{"normalize_top_k": true, "balance_bias": true, "lr_router": 0.000895, "qk_norm": false, "init_std_o": 0.00884, "schedule": "wsd"}
Below are experts of layer 2 (counted from 0) of a mixture-of-experts language model. Rows are named router (the router's row for the expert) and show model dimensions 0-159. Each number is 200 + 20 x the weight over its row's rms, rounded and kept within 0 to 999.
After each expert's rows: "mostly gets" lists some tokens that are sent to it at least half of the time. This comes from a sample of Wikipedia text that the model never trained on.

# expert 124
router,204,160,207,173,240,180,206,197,187,211,215,180,178,186,218,196,252,195,193,240,208,226,216,198,191,228,176,198,203,178,189,220,169,172,178,202,194,185,216,212,203,184,217,216,172,233,203,177,196,179,198,183,151,214,188,231,182,164,223,230,204,176,206,200,196,222,217,214,189,181,235,220,201,207,246,192,198,196,163,203,177,222,173,205,191,215,199,194,176,246,204,189,230,191,165,209,176,198,231,210,244,167,212,230,218,184,171,213,190,191,209,185,211,193,195,197,214,212,224,228,192,204,184,216,196,199,198,185,198,204,212,172,204,235,172,192,232,230,185,186,217,206,201,178,217,207,191,210,215,224,227,190,210,177,194,218,183,190,176,171
mostly gets: " and", " that", " he", " which", " or", " who"

# expert 176
router,211,184,225,195,199,148,169,188,183,212,207,190,177,213,230,216,214,185,165,215,222,197,222,213,156,203,192,172,209,198,190,200,199,184,203,227,187,210,207,192,221,191,236,212,182,229,211,213,192,210,176,189,185,177,195,192,210,187,172,201,194,228,191,231,246,222,201,214,185,201,228,193,205,198,216,192,201,200,213,187,133,194,167,192,221,212,193,204,208,220,192,177,202,190,217,196,188,181,195,214,208,234,222,211,236,217,184,164,214,195,195,213,192,217,200,224,214,204,242,222,170,175,211,247,203,212,221,201,183,202,202,179,205,178,175,197,257,189,177,172,226,196,224,183,206,180,212,208,211,226,201,182,217,193,221,216,185,198,208,137
mostly gets: "gh", "ka", "ber", "mo", "mar", "ba"

# expert 100
router,200,190,209,153,206,147,207,224,196,209,227,172,170,192,225,218,239,210,208,216,192,176,204,215,169,218,208,137,213,161,193,215,177,161,208,224,172,230,204,209,212,204,212,236,211,243,188,204,214,205,227,200,170,230,175,203,224,180,200,201,223,195,208,170,211,213,190,199,185,210,181,217,179,206,189,197,193,202,222,176,193,218,169,196,207,202,171,235,196,197,191,196,156,213,223,174,171,179,231,246,204,192,232,216,207,224,178,193,186,202,221,208,216,194,198,211,224,212,217,204,177,195,192,207,172,193,190,213,216,179,200,170,202,192,208,179,210,201,224,202,217,217,189,189,199,160,202,203,209,193,208,174,215,191,241,219,187,198,219,181
mostly gets: " f", "li", " Li", " sp", " c", " po"

# expert 112
router,201,137,201,237,183,200,225,219,212,199,205,151,165,210,194,217,225,210,190,224,202,206,194,221,195,195,169,186,173,174,191,218,218,203,207,226,195,194,194,201,194,181,257,190,196,240,205,228,188,204,189,162,175,220,209,195,252,196,194,196,201,207,176,214,231,220,184,190,219,202,214,187,203,202,231,183,201,218,205,196,128,204,226,226,219,203,195,205,190,201,176,169,232,174,157,198,210,194,201,219,195,191,216,202,229,204,163,208,156,199,195,199,197,210,223,210,218,195,197,218,197,177,190,192,191,228,213,202,193,188,219,190,214,183,178,188,226,203,177,192,226,224,204,209,221,182,229,203,182,206,192,168,190,196,188,218,177,197,202,160
mostly gets: "ud", "uck", "ov", "as", "ock", "ak"

# expert 51
router,203,154,200,181,212,181,191,230,171,188,206,185,159,215,231,207,214,192,227,206,207,201,211,207,197,210,187,197,210,181,202,191,219,212,212,230,223,201,195,203,191,193,259,218,184,241,213,169,197,213,219,187,176,204,192,193,202,188,230,182,161,213,180,214,251,193,219,194,182,182,216,177,201,207,216,200,199,217,163,190,161,214,161,183,196,223,175,196,189,208,209,175,198,216,172,229,149,211,166,211,207,212,249,244,183,168,181,175,172,184,222,188,209,189,224,225,168,212,213,255,225,211,235,214,198,216,188,197,189,192,199,190,207,203,195,208,206,193,192,212,209,209,209,201,175,193,208,199,186,222,212,189,208,181,203,215,199,197,163,190
mostly gets: "uck", "ick", "ock", "ack", "and", "ck"

# expert 183
router,215,146,223,190,207,198,221,184,169,198,205,176,179,197,179,176,216,192,183,234,193,202,214,211,160,225,192,170,192,203,207,208,187,208,182,237,187,215,197,217,231,193,232,218,216,227,191,200,203,234,180,178,174,186,203,210,222,191,183,229,191,206,183,213,206,199,196,199,162,216,206,197,192,202,207,224,213,195,136,193,163,217,162,214,221,228,187,215,179,210,223,192,187,191,205,168,170,228,214,201,208,194,223,187,205,219,184,170,193,221,188,188,188,180,230,219,216,194,194,209,164,201,184,197,177,196,214,205,184,212,230,212,221,212,173,209,227,221,177,216,241,205,168,159,193,185,202,202,216,199,202,185,209,166,225,246,197,227,207,165
mostly gets: "le", "les", "ford", "ler", "ling", "lo"

# expert 79
router,204,187,224,189,224,177,188,213,216,223,222,196,181,180,211,194,237,188,216,240,199,187,216,207,193,219,196,161,206,191,193,213,190,211,221,224,195,234,210,200,196,190,223,190,200,241,235,176,191,205,238,182,169,214,180,217,215,135,227,198,190,172,214,223,218,233,185,193,188,196,190,200,202,195,188,194,199,192,204,176,188,202,198,214,205,187,215,190,176,234,187,157,186,228,197,201,142,186,205,206,204,194,240,212,227,213,165,197,182,204,205,220,206,189,224,228,210,194,202,212,173,202,203,181,179,210,194,199,220,170,191,189,191,225,207,189,191,203,226,234,186,233,169,166,171,161,206,184,213,217,213,201,231,174,223,232,199,188,169,175
mostly gets: " f", " st", " d", " p", " c", " b"

# expert 204
router,204,178,216,203,195,169,200,204,201,200,205,175,172,195,210,162,242,187,239,236,185,184,218,222,192,186,211,176,208,203,188,236,190,198,186,238,194,228,191,206,224,224,228,212,208,223,205,198,185,203,216,166,174,205,171,242,214,140,223,182,198,193,198,206,236,218,190,210,177,205,202,198,215,228,192,162,175,199,204,169,173,210,164,198,207,206,186,196,160,214,203,193,189,222,212,216,144,218,219,242,202,192,234,204,207,199,178,170,211,233,196,184,213,203,202,201,202,185,177,197,179,201,202,225,197,211,214,201,231,215,205,199,206,179,210,201,197,222,207,228,179,178,167,186,212,146,215,207,193,205,209,184,210,189,229,239,207,201,186,192
mostly gets: " st", " d", " b", "row", " tr", " w"

# expert 133
router,199,154,195,199,215,179,193,206,188,194,218,194,181,199,199,198,223,183,192,208,205,196,213,234,164,194,211,152,227,195,216,186,215,180,191,235,180,223,185,218,218,194,226,211,218,239,218,221,196,232,219,200,164,219,196,206,203,168,192,210,181,192,180,237,211,218,180,217,188,199,222,217,218,187,234,189,207,163,177,188,160,208,172,200,212,248,189,211,186,230,229,182,178,194,235,202,168,213,214,223,211,200,199,212,219,205,201,174,181,179,191,217,188,161,217,240,181,178,200,217,196,205,186,209,208,178,225,217,194,185,211,199,212,207,174,205,233,226,173,185,238,208,185,167,181,196,199,192,238,208,211,178,224,162,190,213,186,185,206,167
mostly gets: "le", "ford", "les", "ology", "cy", "ley"